Weights of a small mixture-of-experts language model, trained from scratch on English Wikipedia.
Experts: 32 GeGLU neurons an expert, a softmax router.
Training: 560M tokens, 8544 steps.
Below are experts of layer 4 (counted from 0) of a mixture-of-experts language model. Rows are named router (the router's row for the expert), gate (a neuron's input weights, with its number), up (a neuron's input weights, with its number) and show model dimensions 0-191. Each number is 128 + 32 x the weight over its row's rms, rounded and kept within 0 to 255. Numbers have three digits each.
After each expert's rows: "gets" lists some tokens that make up at least twice as much of what it gets as of all text. This comes from a sample of Wikipedia text that the model never trained on. Tokens count by the router's weight.

# expert 132
router:148094147057077114129125134102177119114074087099097078104079146082118173152072165128138130132150097188099176121091122172108121118175108142119099169151101070142105157102149130067152159124137068134116114137152160135159125208141071098133167122119118134169156112203072130102158128136142091099159179149128160153138133126104145145091084165064139178086097102077130129163129132126139130101164103157097177176128097169066112126092162141131092110137094091125074133086119099148151072121139133200120177193147144094121119143126159098156078073089121152151132095091130157140152039148151103111
gate0:144098118142129140074157133138135082182144077158122099112074074111139136160121117046126113139195123132140182144094169121062153201152127122143106113117115103122151123090121161065117143157144205132126165146180125133170107160144085121143161134119131055214160134165096103163121126140126159113123150133132099116103081127090163137182133152066184170114093158133161141091162126161076115101141071150115096130088107169133126110075161184162133132080133105168060101134139117176146119115135187165122151164128067063138174183132140118132149169170113097107133101172167118115169111130169161175
up0:147107093090150142152134101146048131144115160100134129150143147193108170107099129174095121088140126012142095106098108148085117156138151144175128133072140128115168132085085120134088150148168129066090141110126173125096114137170131136165136129095183161121176061147140148140085155150072143162144194137150126071171118135132094107094157123107128133134134121095108070109127126081159119149140173129101090140137139153164180177109117127135078150126162137118182116161151140100086179126143078094120133095138115177100143143124074094131211179065166091157183170186166173114182155107088167107
gate1:072164178146130191186154132100116077057169116184187097097121141117174134092160137117149149117110090171096122126107091094094101104111102064103115152131122112125117130067152086131101151100121094205185142150134122175123138210137118121145082163075169154133125162126135135149165111149119151104118161092156166156179090135105186134071133155141131104149096111177083063155118119142147174168152164112108154160089122141075150074100210083119106111096097140122123118146099151187161094133133151198113136126157149138123133146124123138094129067161155123089129107116122158176115064098143203113
up1:132112148165170095110070115080135158118128142137060189063165133135160156109149211083131119131148100129069095132178098129122159113149130085096156124144132101097097132105111083152098165126159144151123136150109146126161144091127204107156078165133148092093109108105163115184135196119156112043200150106138115162137127139183118145156116163055181110123142126102061079145136177154118131199114147108161158150071144138121117082080117134150113130141047138138122148146106178136116158128167193124127162135104148124110063111162122201134139151155142122173111186133129193087149130139101114109
gets: "s", "ing", "ed", "ma", " to", "d"

# expert 41
router:052128156100110049107092125104103132103136080129085129075162151116108160153058143158144152121136112204076128082145087197107153123117134132124101152181127091101145122124124135135126151086137103183108124078142154094104112105160078100119180099145093122086134136138105140080143137098117139149121131110168133184132093179134077169153145137147201180108192165098111109170084162144121127098095129096132125198133082138125140117066176170151129141123119111088096169162091122147129073166077152145182126156097110143153080120108125161177021107127108101177130124103142102117120059143098149088
gate0:108104140141119153117182105122171096230086127105153155133167093103088155143080101122112152170125138126138135116091115132135128152136135120097108142160135133115165060187130069187069132124089127151103155116134145085124108105138118140122116060067087112157159119178167167133136102079099108131135176120088114191096116188148065127088145087115102154139115158154118125095095152128163127157106140100157137163110112168079102156136078092176159124056089176122123151184118138129130179062133195133122081155085115086133157147115071139136126124182096156118058118096161135130085069198132167176
up0:116140049148103125145130153138098167117137181128163088108106104153174119104103099032144171137171063143161158109107070078165116108147101150126085177149143155173130091072116122125149119164161082091135127141171110140119100063135122202125091115123089089101152126126181109140187091154115149135154172140130175150147092186174121142150114153092138081117108141103203114107101099112152105112111151199109091139145116129147116159163135127128121120154186166166103081117152147137077069145130156066113135126081113104182152103131167104126152138073100089068105125057180118169169174108132105147
gate1:095071136125112097097106130094134140189139141115134151125112168108142142118083171137086159182187147191165103082108116124084132105140193141127111149163145102127032119053098133183165148122115154122133133146126136101103097114166138103145169156105113170175149087091151105117148133143145117072154098151142164128120112139117123183115129112085130162146156159116107086145139117144085156141105131173121119114136150097152098156091162098176123118190107175131105159137131163211129039165145138166205083092133129081129149144150128086136091137059203072126142161119158145104108063078069090078
up1:144188140073126111172176140135090055133107092130108127130110122153108139130096170164100094113156089160117142074145112165144193150159164185130075114120119083098128121116103148163144117206100100134170133077165101130135077157100109182108131121162093106075134089135073167156130166160112144132105071150138081138142099056055087134159113096097123069137161099188151125106122034142086139110077158161165118206114148100114153091124127145137074138152127087091107175156117173138124117120141122142161121183113145073085106149123123124136092110186111163091105140117159140129080130108204131123
gets: "er", "2", "y", "ur", "per", "vi"

# expert 8
router:068097132065123070120094109103115164070127080132062113084145130114136120128122148149072146122150141147148162144123107186100134130155122150101081193175159133111105150148166180108118164121097093136060148120180156102126118170113117113129159061091095135101122141131109148118142130121085118120115177157164125138138096169122117132109128115118127120072123115046075113117106164133137127141202111144155135151139115156110137130139204191137089168114082099148113152135084084150169086133000154153193109179171087115165103144154182117177103093118082157145174075115174127123153121119161168141
gate0:102107107133083146131143062089137213060129155187087142157086145084163111155157114091182113097107126116157155133156111147176119112114116127093147226161140105091148117126095131168141167111119122136116073126095116092093065130154076156174108121152138146118178216178115124115166129152126140100118099143096109101122076141120141101130107080132126161140124083125122094116147158118101074112200093136111140156161066136065101164143075164153100099079142119076164095119126128106144101165101166099124085096128089160090218157112116106142143144140214108141157140133107102120086112155163154179
up0:119145106083129164114125115125142162108099125086115115097134083137122109110151080124131126125138182133098141159133185134080125098143109102144105142157123100141108107141163092115127124141143151085139131149176143184152147139070140140108167152147194181134137109092174119098145144093105170145140119152144101125228112091117113136127171106163177162099089135087059075169067191147063068136127071088068106096180109100176116128045146151145103120113133110105117048190169111150203126156184131147183129120094128117089163103152113138107169153082142167129152102130217134116108162082135150109
gate1:171078108146137117144181130097114068142105135083127124133163142159119133173147148200088146140175162173151116105162093138081124091207149102119083153131159174145157085092176129138126078105085123127180184150155133133169126112126152105131110123112111132139108127134078157157099076153160136086135123220198141155147182125182091133128106158091131073155121127137093079173137134125076102124118163152136139147165093137126143163145145073098070093130058162135155189149087118175144172109115112128103198131112103148101146113083151145086141136179136129115184118120137181132147080124033152078
up1:159188119144168139142129107148135111139097095114167168141159140117087152093101153165127132060103160097093046056112193080132134183113099150133089171146092128159114127111134133035071116183105071135089119141184110187129139141100043084115213067130136128126129131099087100144166155131158155162148161172150098151117172102157081127152103110162155129153175128160169068140147142096114121137087117097130137104182086131126107133122130136090162168167096200104145119165127172130112085147139106154091105110087135065126160103125146181111165136097098115111115188167126133109103134161133161145
gets: " |", ";", ");", "\"", " which", " –"

# expert 15
router:109119146097080068164092099109156166106093093138096069126150154116117130155091172136152169074205117144137161126089102162167138153089185116062094180166137078116142145141123121150138160127117117167101157055146115055111172158128126145100205121109095104127076137158098140109124121124085127148147175148121131135178086165085117163134129158089197103083152131128137121205082115092164097092159126105173092179116095136129128150099218138118099143080139123121115116144106136147144074126098150120219106142089140079145107134155210104151115105098069140144137112105147143123139064150137118147
gate0:110116140091152130134195171176117133177096083123175130148195169144148100078095078148173129107146122162106121176153104169118101130091129107086135157173154127081126103146119125106156151155092105136091150026144112173102127094165125142084107152135089164133131187129116180116064162128112100137117148096101112108174130152082087100186087112191113103093182169125156099145095128104176160076136213153173135112132132121158140150191157088095139144103118110127132066161122135147103135112108096101092083111167119114152112100098191110147098122063141101142172104115127168142206144112122069168
up0:125078135185087191102132108080076135086124092137141145137152127152157155075127027061127147177103170143083132114128133167084195071110129119064137160145134125110133075095081134189129085142160086139154148101147083164119086137114082116117075102119175081112136162140118132182079119108130194160130129127143136122099104183130118198092142140122134108071149154138127141167134074100109143114137106114132123107114104107129141084140203107162129119126176146131101120160151168129089178118143070243109143157112144153157132174106156115095139198080147088108122081136139101114152138144133138147
gate1:132124165141090061111098107124121205153189159130194140087130115095121156162068172106129137091172103070103092146117109159076209168137131110095150117107098103109133139085152120121194071106160120137140116091130130125178098164125093152188106110157194177131091109142131209142153156185087198128122146133114114180158155139177120134112109139098147189158171132125132104111116104154079094179124119117112087158093176110159119180124142110135096088127107111170136115097071128110086083138158130115129119097110079130107150155195079112153081196089113111148132147152113072081141102092136123111
up1:161184155133159168120184138107147126130129116158111142152102155103127133111140079231117131128122178092115119188207124174149136084121110132155125072115113083100157132126166106060067135154130111135136130108095132167119102155069174149106091156116174107132123072094100167136165126143113124076175132134128139138140150158125115155170141089171101122100135094109152087163159080112168085138133166170108159131179113121122085103173138128118141147097086164104096042139075159128136121081081124116086127108077129140154125135178089091099123080092097174118090207213091120152137050096131103127
gets: "c", "0", "1", "gu", " c", "b"

# expert 55
router:092111172061082096131123185090153129128108083110153128079127078060146155159086243126163185108125157171098148103144098175118135123107180174088079148168098115172136142164108127133156180117104131181079146119147168107086200118161120136164163107113150087087152118160117132073155152110129103156124159116137132127145100168116084133118131123128199131090119114111078108175094147106190143140109126135181120191143110130079117124112187148139125162097160125141064170099127088144113107130103134109185101172128104138171110110141132153201053057121091126154127152115174149102128104119124142132
gate0:132146180139192133119068090168161117158126138119131190072095140140103177160148161070099175157181145145083074140162072133090127130155169164075143172164086095111127158085106100096119110124145178134144144136097079149102136104133151174112151061150165160078119139133064130119152162178096164126131137117119112138134139086163117154122124085156138132167139131138113114128115107140166077177133138103143065133137110073127097121138183128162172128086095096127056103071099090076175134084116130138216139083136115103184192140170124163162119118112084134129083104091062090154124104113124091158
up0:131141128098110143131119180143133123115165165098178065095187072089096137121153092158121168133112155129095160137091153110116139192079164088121128114114165155164157091159141105197127075145108170048117197181158114151152136163153172080115123121079155129112070115103129149109168143142141130112099098077196142129149180113143140164117125128071084127082108168137183131189152123155097060153125098113172152103118135135130110128132172146146058109144106172137168175119122122143145101139060112110172141155135107128105142140166133145173118085188134187078187077112112149193110174144112084115
gate1:172139091075061092053084118122117090136126158140166144064115054150179118135069187133094136135108096132123133127077152158101086169159153191162125105141116078100126142174112118091078164121127106168170149120160150087099143129106172126132143090141169131110113125176144156135222148115159126125108155104112128102131157140120175054098174077092151124094149099147132149103151102173118101139100096167211142082200128187119177144145134112097138102107131126127130155042115125160114112091203078153161116098135121134129160126113152079118074137076147067146145147139153138137134152123139117095
up1:149148160100047065123146134093121146175099103076114111108110113161101192160121117120139131176087063142108169156108099134085174118165102193135178126150092169197079085147108109123125068104157087144132137107059079053154096151162091183148175123090160102114118141137165140105119104132146079088079121163124156180168135070135167092150124157100079144141097079132159098136114193145161130144077133149120143095172100102144097093106099148181093131131126136153101159105163109118125129147090141147130155149069155136104102132149153167184169127117160135170126100104148191081134108135102058151
gets: "ster", "1", "2", "e", "en", "0"

# expert 83
router:113085130075130098141083126092138211112140127129032129104082113111124128153130132131115148110176143130146159142112116141114143134160127132129132172168154114139096166122099135138140162126074138131068113089174154137144131146137092097125153084080057096148147117155097151075149121144085139117149187159144107111197065187145090151110128105129160101084123156065128089173104133125163154109171118138187104132110091171056122144076159158137127180093113076147115182114056138147141116110060142156195155200163067135134114124191157149180147116105073150139164095094131082136161108107155172124
gate0:185062111016155149160166117110156128154076162137103138106148112114099123110150145134122120136179183118213104140195189130114169106090182136111121157101109097109141184135139140127161151135097156130127141128131120138040152124153168182185114113093127120189199133097116149088094093081075133095124163169113077120166092107147088165118117140115144118134129149128159075122113095108098139125123088112124049127101093134135174101112180078126162081068149108160129177169140130100166121067073132147114103131094161123128146133135132109114121129163149184148135043124101103146103105083161123127
up0:114107111096111107169153133136116109129075100135110123142119089080137077087123197174158113070112117133198123158142217108162117083146142094112136130122155186074146107196144175128117146106128140147098118095195114145120116146078120075151144172116127109089149117068108103098055115128113123132147149088153116101123212133158165127127149154153131099164098108141134135120153135123108191126140128146169106066145071158147086127150167060083080081080151130138173175111187150137158141065137148142064113122196178153114153166098131162154141160116193124064154127139082144147125119146126087087
gate1:105104162164158094147105137115125182073121137122068149079116134148142166165106115144106062153088150129137120177106077184105141139155127134199140108086118090145109155095077106093121133142095107172121144097084083060167146141126110064165103151146110111156063082135171140079131076098111114051144100140084137123122155143118117104120110125112144151166150145049145133120040127126110139133088113143169100137135080096110122119142102176096124110084205092077126214150164130130131145146153068147198115155194126165139186141131080139152119155123098132158095122083138082104179150139136134166
up1:141115168104119126169082150090147096130157099096096091099207052129139146057106094110161111141159192126119070130094137114118143163148070134143107105122129120127091111090123102110138116116130118107151166125134116139199115123066166111123142180121146057171072050071110106104096109100125086116092076141122125163178137122098147079100091156142134092125105079169127130155163123065111168139098118118149133153145171072089140105131111084115132137146103139122097158077141145191174107170076114106116141163121069133159072134136095069144073078135147150086151121093106123092163152128110165032
gets: " |", ";", " were", " are", " Party", " Receiving"

# expert 185
router:103086133115107105136114126106145140096119071119104117082148144104107168124089196156125163094152106135115123132142104157143171142143151107080110171135148121118126154135135157122104156087088115150107155027195149091100209142186115129142128111134120112100138179160129119092125116141060117112156156147138181157136063154098110189156130145137217136046112159107126092194111135106161142089144102107203148159142055163088107195086182108127138118124132100093122165136120072134140104100114164160159178122161123117160122154148155147184070111120068176172166094106157104125125097150111192125
gate0:106101108119124151073109144142163135112129092073097121048097129089194142154138124194132129131125156144104118161134084122189196132069183116111110157106116105143112155111181100164142144167129138064118129102121135107091134175129143126112101154098115130065147103117142140148119096169114110151164168122084095126180114144080194133130063099150188132090126146117164158137114113130137095202110093120153083122135134141109141157140159136162123106107186113144133147076154048083084153099129142227153171100108097101154179138118133127162068155133136122138181157087131101065085195155072148082
up0:115076146111184096156157077124141118149113121165093107091189120173022133112095115178087091144105082119128134167113124088094143126129155155138072062134073121088167141125156126122181147114134119175092137152133175145080077067124110132099164121094140125114093216103118129122109132113078136038106115120100126162143172128061173125193100126109138142158075134118091187145116108155129177160143087168086181128130138139146103150160101156133146114081138169131103124149117191118181122165107131098077149162101140132142110125130111119194136159201132144140131115132100117171121104112173201159
gate1:214083184124121131122176099076128131152142147097136117158156183115112157114137175094127085156141138105150117136139143127086127152141122140097156133128100119169149203098162101136131115132165061118173046144117138162104112128142114153113041104143157162158138147133156160124193150080141139121030104108096231159098161098114071118130172095219139195150108102134098129173133129136137143160146141062150136158145168157103096136187132087136131110149126107150111125101140123126149102076125151122139143118107113185103079109156103092158083089118074117112096148129075131088143141181067151120
up1:124129092136121176145171117157090095151133148129140139134082141120176133137137157166177082189126071169138117157176103155075155161118123128183076125091195160157138170099150132155150112157116135098110090112138116165167107125178152129192174081134105142097175105121119170163079129133139047154128085117157098138136149091172113149135145071100125213139117107172172105133166139160158134164113146124147177135156118149107107138136124172162105067058155155065145104096079133147123148151081097110135129144110135152032151157146074137133126165075119182169187120086152097071126164091100150163
gets: "8", "9", "7", "6", "1", "2"

# expert 85
router:143054151100089113176129149091152205102141123123066090075079163102147164165093155112145137092170160222138182126095087138149123157151125130129119162146114085110124161138116125154132131092141078140133148099142137110068168140172056147141120089115140096148071177167104146095120148123104131133136170157115130146165070153143093160100122157127170165070109142134108128112113157086136102114145109142135079188068048136141090163032156132125149170148110126153057148106094144129109123132107121144167124148159111100147092149132166150196058124091095124187147125111186109132128129172156129077
gate0:154096040178083144161084119118133103053136112174098048140132094138155164099093118163082100203159093110118183152158097155072154110100116099183112145123133121113095137171192130136131134094081156154201134119141084090091206110121145179115131124107184150105104144115139156184114125161105147136103114093099150103127107140161147161089102156117149133138169135147072099111070155084107120100111094083128157134111119142093152152097145152084151111114150125162096164081115139194129171169139110148086120178154074160120127087138139131138062119174091150175126130089100185125129140184148165167
up0:130158137182148097183087159157108129148140129199140128140069119178161089112159131130175131145113086142083114083163141131175157137112160087087137082137117131169174061158125078104137121144193093100134177107149114138130173122100141148143083108161122130102136139098156089082128113063128124120117104132135142073142127102191156088098145135114112100107143098143122159147184168126126116092097162137159127121074131182113112169135097119126132147160099050132148016053120150116164119075130173140113170161119149095149157133157187141128101130136156054120191104193137118118112159122212085165
gate1:122148099132136136104116183102102177081165170146110075114085107103174151136125164124095155180114175122158165156097151123142142114074117158109120076109078172058125134139168161075121141183072129135116079117117127073155118093134099189094132115118143129122087146116118079143162108173096133131118111124159127119174117092138106172140077107143172147063095155135115144125203164129129066154134158122200129138093081148143149142067196119124143115117090138154095112147140155181130120066151164180137135098141123107108132100195143050153137170023135110096140157148202095146142125163143095110
up1:130129178195150134159172156180100134138149132083134112181122134144104076118145128092088149141146145144097186149091093058152084091197093121163207179111137124131103149182155115148094080130111141100087127162132093200106119064137155194068105128087113176118145130068117165152136133075083106200132157127145148103134129146135130136145134120101156159176144106114133108112071141110054138115125084086123128130122159196093146183134098134088198123176115078146170113166121122148134127127118191097135133108158142102157136160115158168083149131119114133064154117171183122139114169162174153153
gets: "ed", "ing", "s", "es", " of", "y"

# expert 176
router:057114139120109139166106134107088108071117120107132095132083132100141220097101159117122133105158080157050165118122139169130164130158086145071100115174160100137140140129180128083133175128111115158074151105165171084140122167164141149145109110104134079117166157122083170115166146135166107127140132149196137156153127178147092100181120146088111161108111104050131150160132162134214194094137086161187168150101102155094097121112115172157156127086085089100135118192060126151160113106083134150120165165144155125187128133138164189149119126098101153166193102112165087102103102131114156130
gate0:095098114164129148135140121165107175151140168123106132097120116172132128098110110087166146121140126117057136122094125043093116115160134118183084088181121114093142137090132117163102127132187212122140118091066104174170140107165140111133051097134122129110165071176097116152113112165066067158168144126108088116073131150087102076147068095077120163148114176158090168122196122099151147128173149183134137145188102135092126213190125146133120083076143118084109157134135154080113153136132107154151129150131156144138112117175161137099169085083147091162179103107151132118119206134107117131
up0:147103122078168136177142105154076105116114091118073115137106074104115156099148085179106133089103094106147137122191122139092100124118105163194128126150163156133098109138082141069074161129105119084140118122142126178133190081176181163137118149117149172100134087163121110125105159136190094105173143144138129071101196125130118129182105126032109129108101128086104133119126110064091105104140115125134117119147145124150160181111124115129063132094122122104165113137097091114156175066078101144091091034130193184171114162087109064180100135132140177162102120071134146084112140114088112116
gate1:099147131127094180155129139160088073081112084115131113103138101145134208059082119113135093135101106154050140090083178169149087117096065111089167057143133088142156095113130106148146098135135137140132108104118113102121120162098071148093123149151144118137166161112155087104139106130112149091139130155152121124193121165178155130184203164183156131136166149113150095117150147152113117112125129046142145113105106153040106134144150116091187149149099139106100118145121108187125118122091157149079169157137077113151160147057120113102049081222077129131136083151167120128142088118145153112
up1:150099092174132094107183154158078165167189148103146099113110082153162112115159073105163105064205184152149118086162062138121157136123083140179100117082134121121176156110164219140123100086034138179186129089130153109138092150122072167055165118119096158107129143102105127117128061145106128127083111104097129187136111140148122127082126153116141104147130125148109132082078125076111152112155107171126080122138124129122151141133163128137114168168191121141103181149126153143036104104147108093073103107101110153161087188149134119159132166104133142115136171104145125156166157171148132133
gets: " St", " of", " John", " S", " King", " Saint"

# expert 169
router:128084135100100085111110108113143120082130089103118119043144136092129172140106201162088167095197076148117162102141099147168179147159124094106119181120134118162114140129162148117100155101099119149107152101164157084088175173203103130126115106128094105140124167135117121114158099095085097135158182164132137145142093173097124204164102146115198153053120146121117096195103129117174155113138098122139162173120050169089078188094168136131121124155123080115118184111099096131131136098112185137126166138149107112168139135116147162159067111095076195179127109099146118102116077139118193123
gate0:047154138183083122120126094192126168135112107131149131122081129131136138165126124191160189079113093112120147167135100120121140168092052060115147138149119175125188117129065122161141116160130208123114175135141121137141104139098136101077184139182132126160120076120134157083122152175121079122135111132086151192169148169094131106116069125112142115134132117186132121133146123166135110093140130079113108062183120108133141145123141154108124173137137137169072140149093136192081125113146070126176134112152179111215133125124134159132192169120158132125220134153109099054178157144149130110
up0:154121151152146111113113098131139124157113134161127119161175080200121093064089077149095107131147101071108165173102185131116073080112051126127145108136120123101130161128108157170132105099127113156090089091146125142136139081117193086058029087151164100116153144126146141143138113131127063156176165107183127168091138180153166132204100139153101137148133171102136140189130113119183202057175167078125123119117142143165135097105107111105107097148134184082114146186135076174134130104142066136133126134182122072131130134138109178123156146124128075181130136128142138153137092077140137112
gate1:181225103124184113104145110198136063118162167116099119138144102154131129088154123118170105090130125070144117113151184102127145076126073166202148084051155204124070122059100121108166142107157122133148126146092132069092101104119072102142145159175138118105097127154120117138144090123131144103137178063090126114088150149145140034114108100094091168138070102101096068125164175176166133123104141173070139104103103089162137137118102099104159127153116107125143101132155107122159122122110127115079110126102114181131154168169119107169142090066121123141115116136109106199159094119104131132
up1:159104154121112114172091117111136122158156133143066119108152180169093140183070143139117143148130146119147108149118155114144094101105153122102123130153099132116142139111142151114135108099124109115140125168119122151175121200123061134138041111123101101078155128133103124089116178122077130188131135123116070117118153157196106154031178136092135159141149095150147108169107106119208169184119114156181156126085144064106097155145127127116139078140078131077106152085110180112121124081151161153130108186133093111129075096154111149168049108090124157107037123142160187103128051063103127133
gets: "1", "0", "4", "3", "5", "8"

# expert 112
router:093128155110134097137106152055134116086114145106110125111099120077084143123071149123101143091157121185123143101142105148084108158128103099139097182196154072120147159138170125079064166076125108149075216124152121034141174149219118159143170083138089094113117132141115100139129123118106147116145136161137136163131137173149096095121134157054127129124147132101154119157107165101142181122132054158126138141138090138109136160128182161108139160152051114109096142154121103168147095086112124116116112143114127173181116130146178185152129106090119135157168039089165164117122097127140189055
gate0:123147044155142152113134065135164118097102101164126120118081130135140090122172117164177114078157120151142077113152123123120125185116162171132100121175124127140122134120092107121166162159090169169085090147184163073098086115111108101122150128133109115168142148120131112166130163173113122168128130145143120177117118155158122186097134161181119074152132075155141071043188131093151152124065205067131153141118077141124098062095154112114129128141175158156125079137038135160103116128074121121117129102142164130141166096110150137146144130161141156168110214125152066147146132083155040101
up0:096191111176143140114149128116130085132099116160193120150132159110084117146167127169186163113134150147185122091133124150123153147178131095163050085150083156128164082087126100157182087142167109164134123113166092065091172144113153147108149123173085117160116141138098146121181139142157130128132139124174161193081157135163196118115164176088153107188155076112162123151127101105165049131069131059164119100108137127125126121129111133043074146161107093149172126104082138160120127167120123132156202110118132167152130095091165117099165111135094131162119073150069125159132060127121119074
gate1:117143145127131129087151113123181070105118104117081130113133162138141138126180120127137132093151122086091096170187198163059030128073115135105108181174129072166131110100156123166105155118201086131208134135186130132144171121153109135087148067146077179096127121139131123131151118135145132147108154148143130127086133157132133129138134140089077165213157109144110132185162143172119092111076084124127118185135096092180090141136166094170191096151098125100094107149120070145134127125171128118076140104122118159132081107092164114215123093120135119128141143075089167123157132165141110056
up1:164153083133148134139111107145164139155153091127060165104130176190197168129111074116112123164100109147100089154120155122066108119132127194071109131128133131176100147159180121093084134122142085119141142117157128083123083129165120116134181134148101126089089153143087073125092084133115134170185147153185178143118135141116155167087105127134105131223158105081195133144099169085074161150145150084152160159140119164091101149150131168168129102128137134111125222145144120119199124152096082144064190139088175135170139149111102154194107132152156100066091111096105129145085114128126093116
gets: " (", "1", "born", " ", "9", " born"

# expert 69
router:141090161108126134148109115092104173091096131115105105126093130110084144088143165143137132075157087198117134143139143136167103085210118123136104197182169123136079164140097157089085182103116057122030157093161144131135169194143162118089136114115099152127127143131082132119132114121125115152155139162123124109127113177160119119167144166089185142099142100118128121138102145087207180109196103151137161161079094152030110183118153150118103177109101071137133172114141118111191137124134126096116133177108120094178123128165181167148140097075099167157171102104148109121204121129136162143
gate0:149119099140113018098088098090110125135152101105097087124188128091157153082133121137122111103136108118048088164151159114137092080148110114138140163167145130099156134141171142148129119134166105162108103079173195131076066150171166114087083060155054109129128188070150158149073120108147173108157102125081139139098135166146168142115139168105163156117116118158200182144093084081173115162138139183083157174109122116167140148144143114100167166095140064120146103127076150091116141132164146126117128112102089140120111152129079120109060129120161120149128141140168078109111081101098174078
up0:086149137107199163137078102186109121140173112171185141115125096101166089166062186085148150184186106084060099058092171116114162103103137132177139090119094112152105116121150069184086202176148154143137098125124189090117067063088113096166167152133122123098163110067138149116156098137114139094130188124169114088190149132124107121124138053155133148114180152168130116162134136147080122173127140141146132154178138097114132129124146063188144132131075111100142148139116110140119102144146208123163132056080134160102140109144117118115128135143160092132118128120162127138143091166130129126
gate1:161137111118069155088109152167156070155108144149065144152120139086121184136227064132123116157123136150098166155188135122118141105125152143145186196086164091152171124156107155113089142058148093133152165077105109121104140188180104155143148134099181205189141127183148122170146176121113078129104152151126079103129141112161147136163129139140090098157146134171136160100122168106197150098090126156194090168084137153137165169156122118129139150119160132195083120157123148153179195079086173149142111132152125132110173130144160166161151099111119153120159100142108124147101152162165108079
up1:152133195124124134144105145083094185124122096139141104111099168085076086104150169105142120092134136085200144166154139109078128169069179129109148139107162102153115125117085161133147149171174141079129132128133053178115102146131175076166134175156100120146087135108133161142111115095143115149171155137139169070130042098161117115147099183127136140078074123103104168134171170118121136083187119200133093146150129134175156171147134118151111177055162143117187146173106104083121103088113083095177139083127139120096184129127164124120154148062102145151165085142135047117150142119134111176
gets: "D", "S", "G", "R", "C", "M"

# expert 79
router:108090122080143079136092105115116150096134107108106137105089175101121182163110145126113150120181142147120167093143135165128121135200107105110089146124115108137112172156151126129132198123113094165081147114141186117139100105151101108084124075127047088111154174166071126119164140074062116092140147132133146151131095166114085159158068140120174145070119130047095100187107153139130126101157105111221175177123106152100101166083139193130119093095110067131097175130101081150177125143086129149198162169148060140139151136142185106179105088101086128161139103096118140134134112132163172137
gate0:126164124086119136173126194170144162084119100112154130115111157074141120134097162166107173125135133138078130157095109153141118155143176120143167102076081076147089141129158138121122127154060188097153078143136119103095163182102101144144106086129108165166096101110074214145086133140166135051096118105059143047092205127087103077138141086195134129119130176109097101101156115145144133112156191116134101128136109180101109147043146144130116136156093066160102132138177112136121115116098129188160161164121139141144102221097128134058139107156107172113094107138131133148110120142130111112
up0:147179122117087121187111138157112150148152128113110153104095124105148182144140154087200126104177145170146113093147113171135179132144181056181143140104113120154137157130142136136108156170089150147108074109085114158142114156124090125179124140161102165126132120105079162146168159114142162063080156153065110125103151164082092152196148151106149157159152087051138137087098088109085104088172134154140115071163170131119139093135151127173170147142074108142122111060185163179103075099197120153121090153119110098104131174137119116041126129160090169181115097119173098164154139117099080113
gate1:128073111088063101166153153081115115129159081144082123122187131178100154138126075083118130165087152145127165141120155160121146136149128150148153117152182120098180086099131096168168134171179150113120178090134170107143130119101151156135162059192099141152110122141154159115111135185118119146103064125155073130108121102080134133088109189092205162141091115144113128218150100138125173157101065071123131141142190121178130126121098127096138137182143166181121157151127109181120090128109168126120198123171111124140051151133138114176107133155109153055140143187177097165128110120133157090
up1:090114089122168181191167050129143139117156150131132141157163073101148099190155062100162080126115104130122179130163091123123188191155165159137171113154108131119083138134080152132139172075097138155204141140155149138159117117135135132108138155094113103122141082122078092150119145110121104111150181104127180136207112131090106140105178112114133041070103110149130136156135169202140137107134104148083095112118146086153151087144095136147127138116091137118166085078074149127093172120156098116140154112081115108152149158206176173148129115134108157090144206179083155102115148120125169175
gets: " |", ":", ";", "-", " –", " ==="

# expert 75
router:117085153104109124168125168089083141100094122135078128102129164121133181120145155161130163130140100113117182111086122171136112101179123155070085132153159026143087127132153145103145179094143084125104129106198157076122128169142129131109144118105104093149126187151119156092177096102121118129142139135128112148136131164133122160161130160115149127119157092107115083162091148098233176087206061138145120168128097154057067158066172159152155089105105079133076141144061118165200111122105120113184132154161110166142092146141170126135137107077122172126144057104141097130166101108147127100
gate0:170152118093166106106132138090129094087136108108134164134114102092101210134201130148107140140105174122112137175204105118127089095172100158138119115161115131115138136116149169160131147187147108172143147155098056178129153129107154130145118105122196211171044109121190183106165118105051156177113141093091118094095128159118128134135111153184146107137130101089134098149065152091135122197123168105108184105112083136134169123049137149092185115121099152147107159097096148175132181114171129140132119096150098141117108150134157126140113151146092156131074118029117106129112163091103130156
up0:137148137110139166139143107135109153127164107088079098168189103131113165081138106153151108098097081129144112103134156149115097097068091153123126113100084181127118074100035140115147141161117151152117142182147094137110101076087094175113126138143103068139075118093140062108144088138131094161165068098133118156087198134097156148131141147126106156104111148063171121169096075153136104054165143095087145138103120076118162162139132127121089138114127106117137140162124108148163102154126150151078140201110171079119156158168066166149132118064074143090101099109144128170149022097147133179
gate1:122090154154128143165073178158098149188127120121190113110071219123122157164187108130152134108107149128114142150129168150097100076168081128123160092112106171115129134127158066152132111116137138112163129076191136122182140178160154169147118146137132096105094189160096158101138106123156143128049147119125148144126142147124061185084128144112079130190130108134090105147147151139142098109084064119112126127170131106078085200135170083088112132146067089132121097168187093126110168165091107112114130167103147132148123158143130109144156057120084204169105089086079114136141174123078161117
up1:149140123176079158105169161135130124094141142173173164168169164146174162150155092108102134108134181184084132142135095134094135124171136129120115121124146149153093097109146127155116150131139133117117132062174132154175144080117127115123121123106110157195081155077124165110140121092127180129077082124142092140098164137158121118125128123032055139141132077160184099161145122086151146085121042112109045099107118139145099218123155147072098108123103089146144162114102063168119064103157126127063142150090100160171154164113124115118106146160081147116125185136122046107155080107085152131
gets: " S", " G", " K", " A", " E", " T"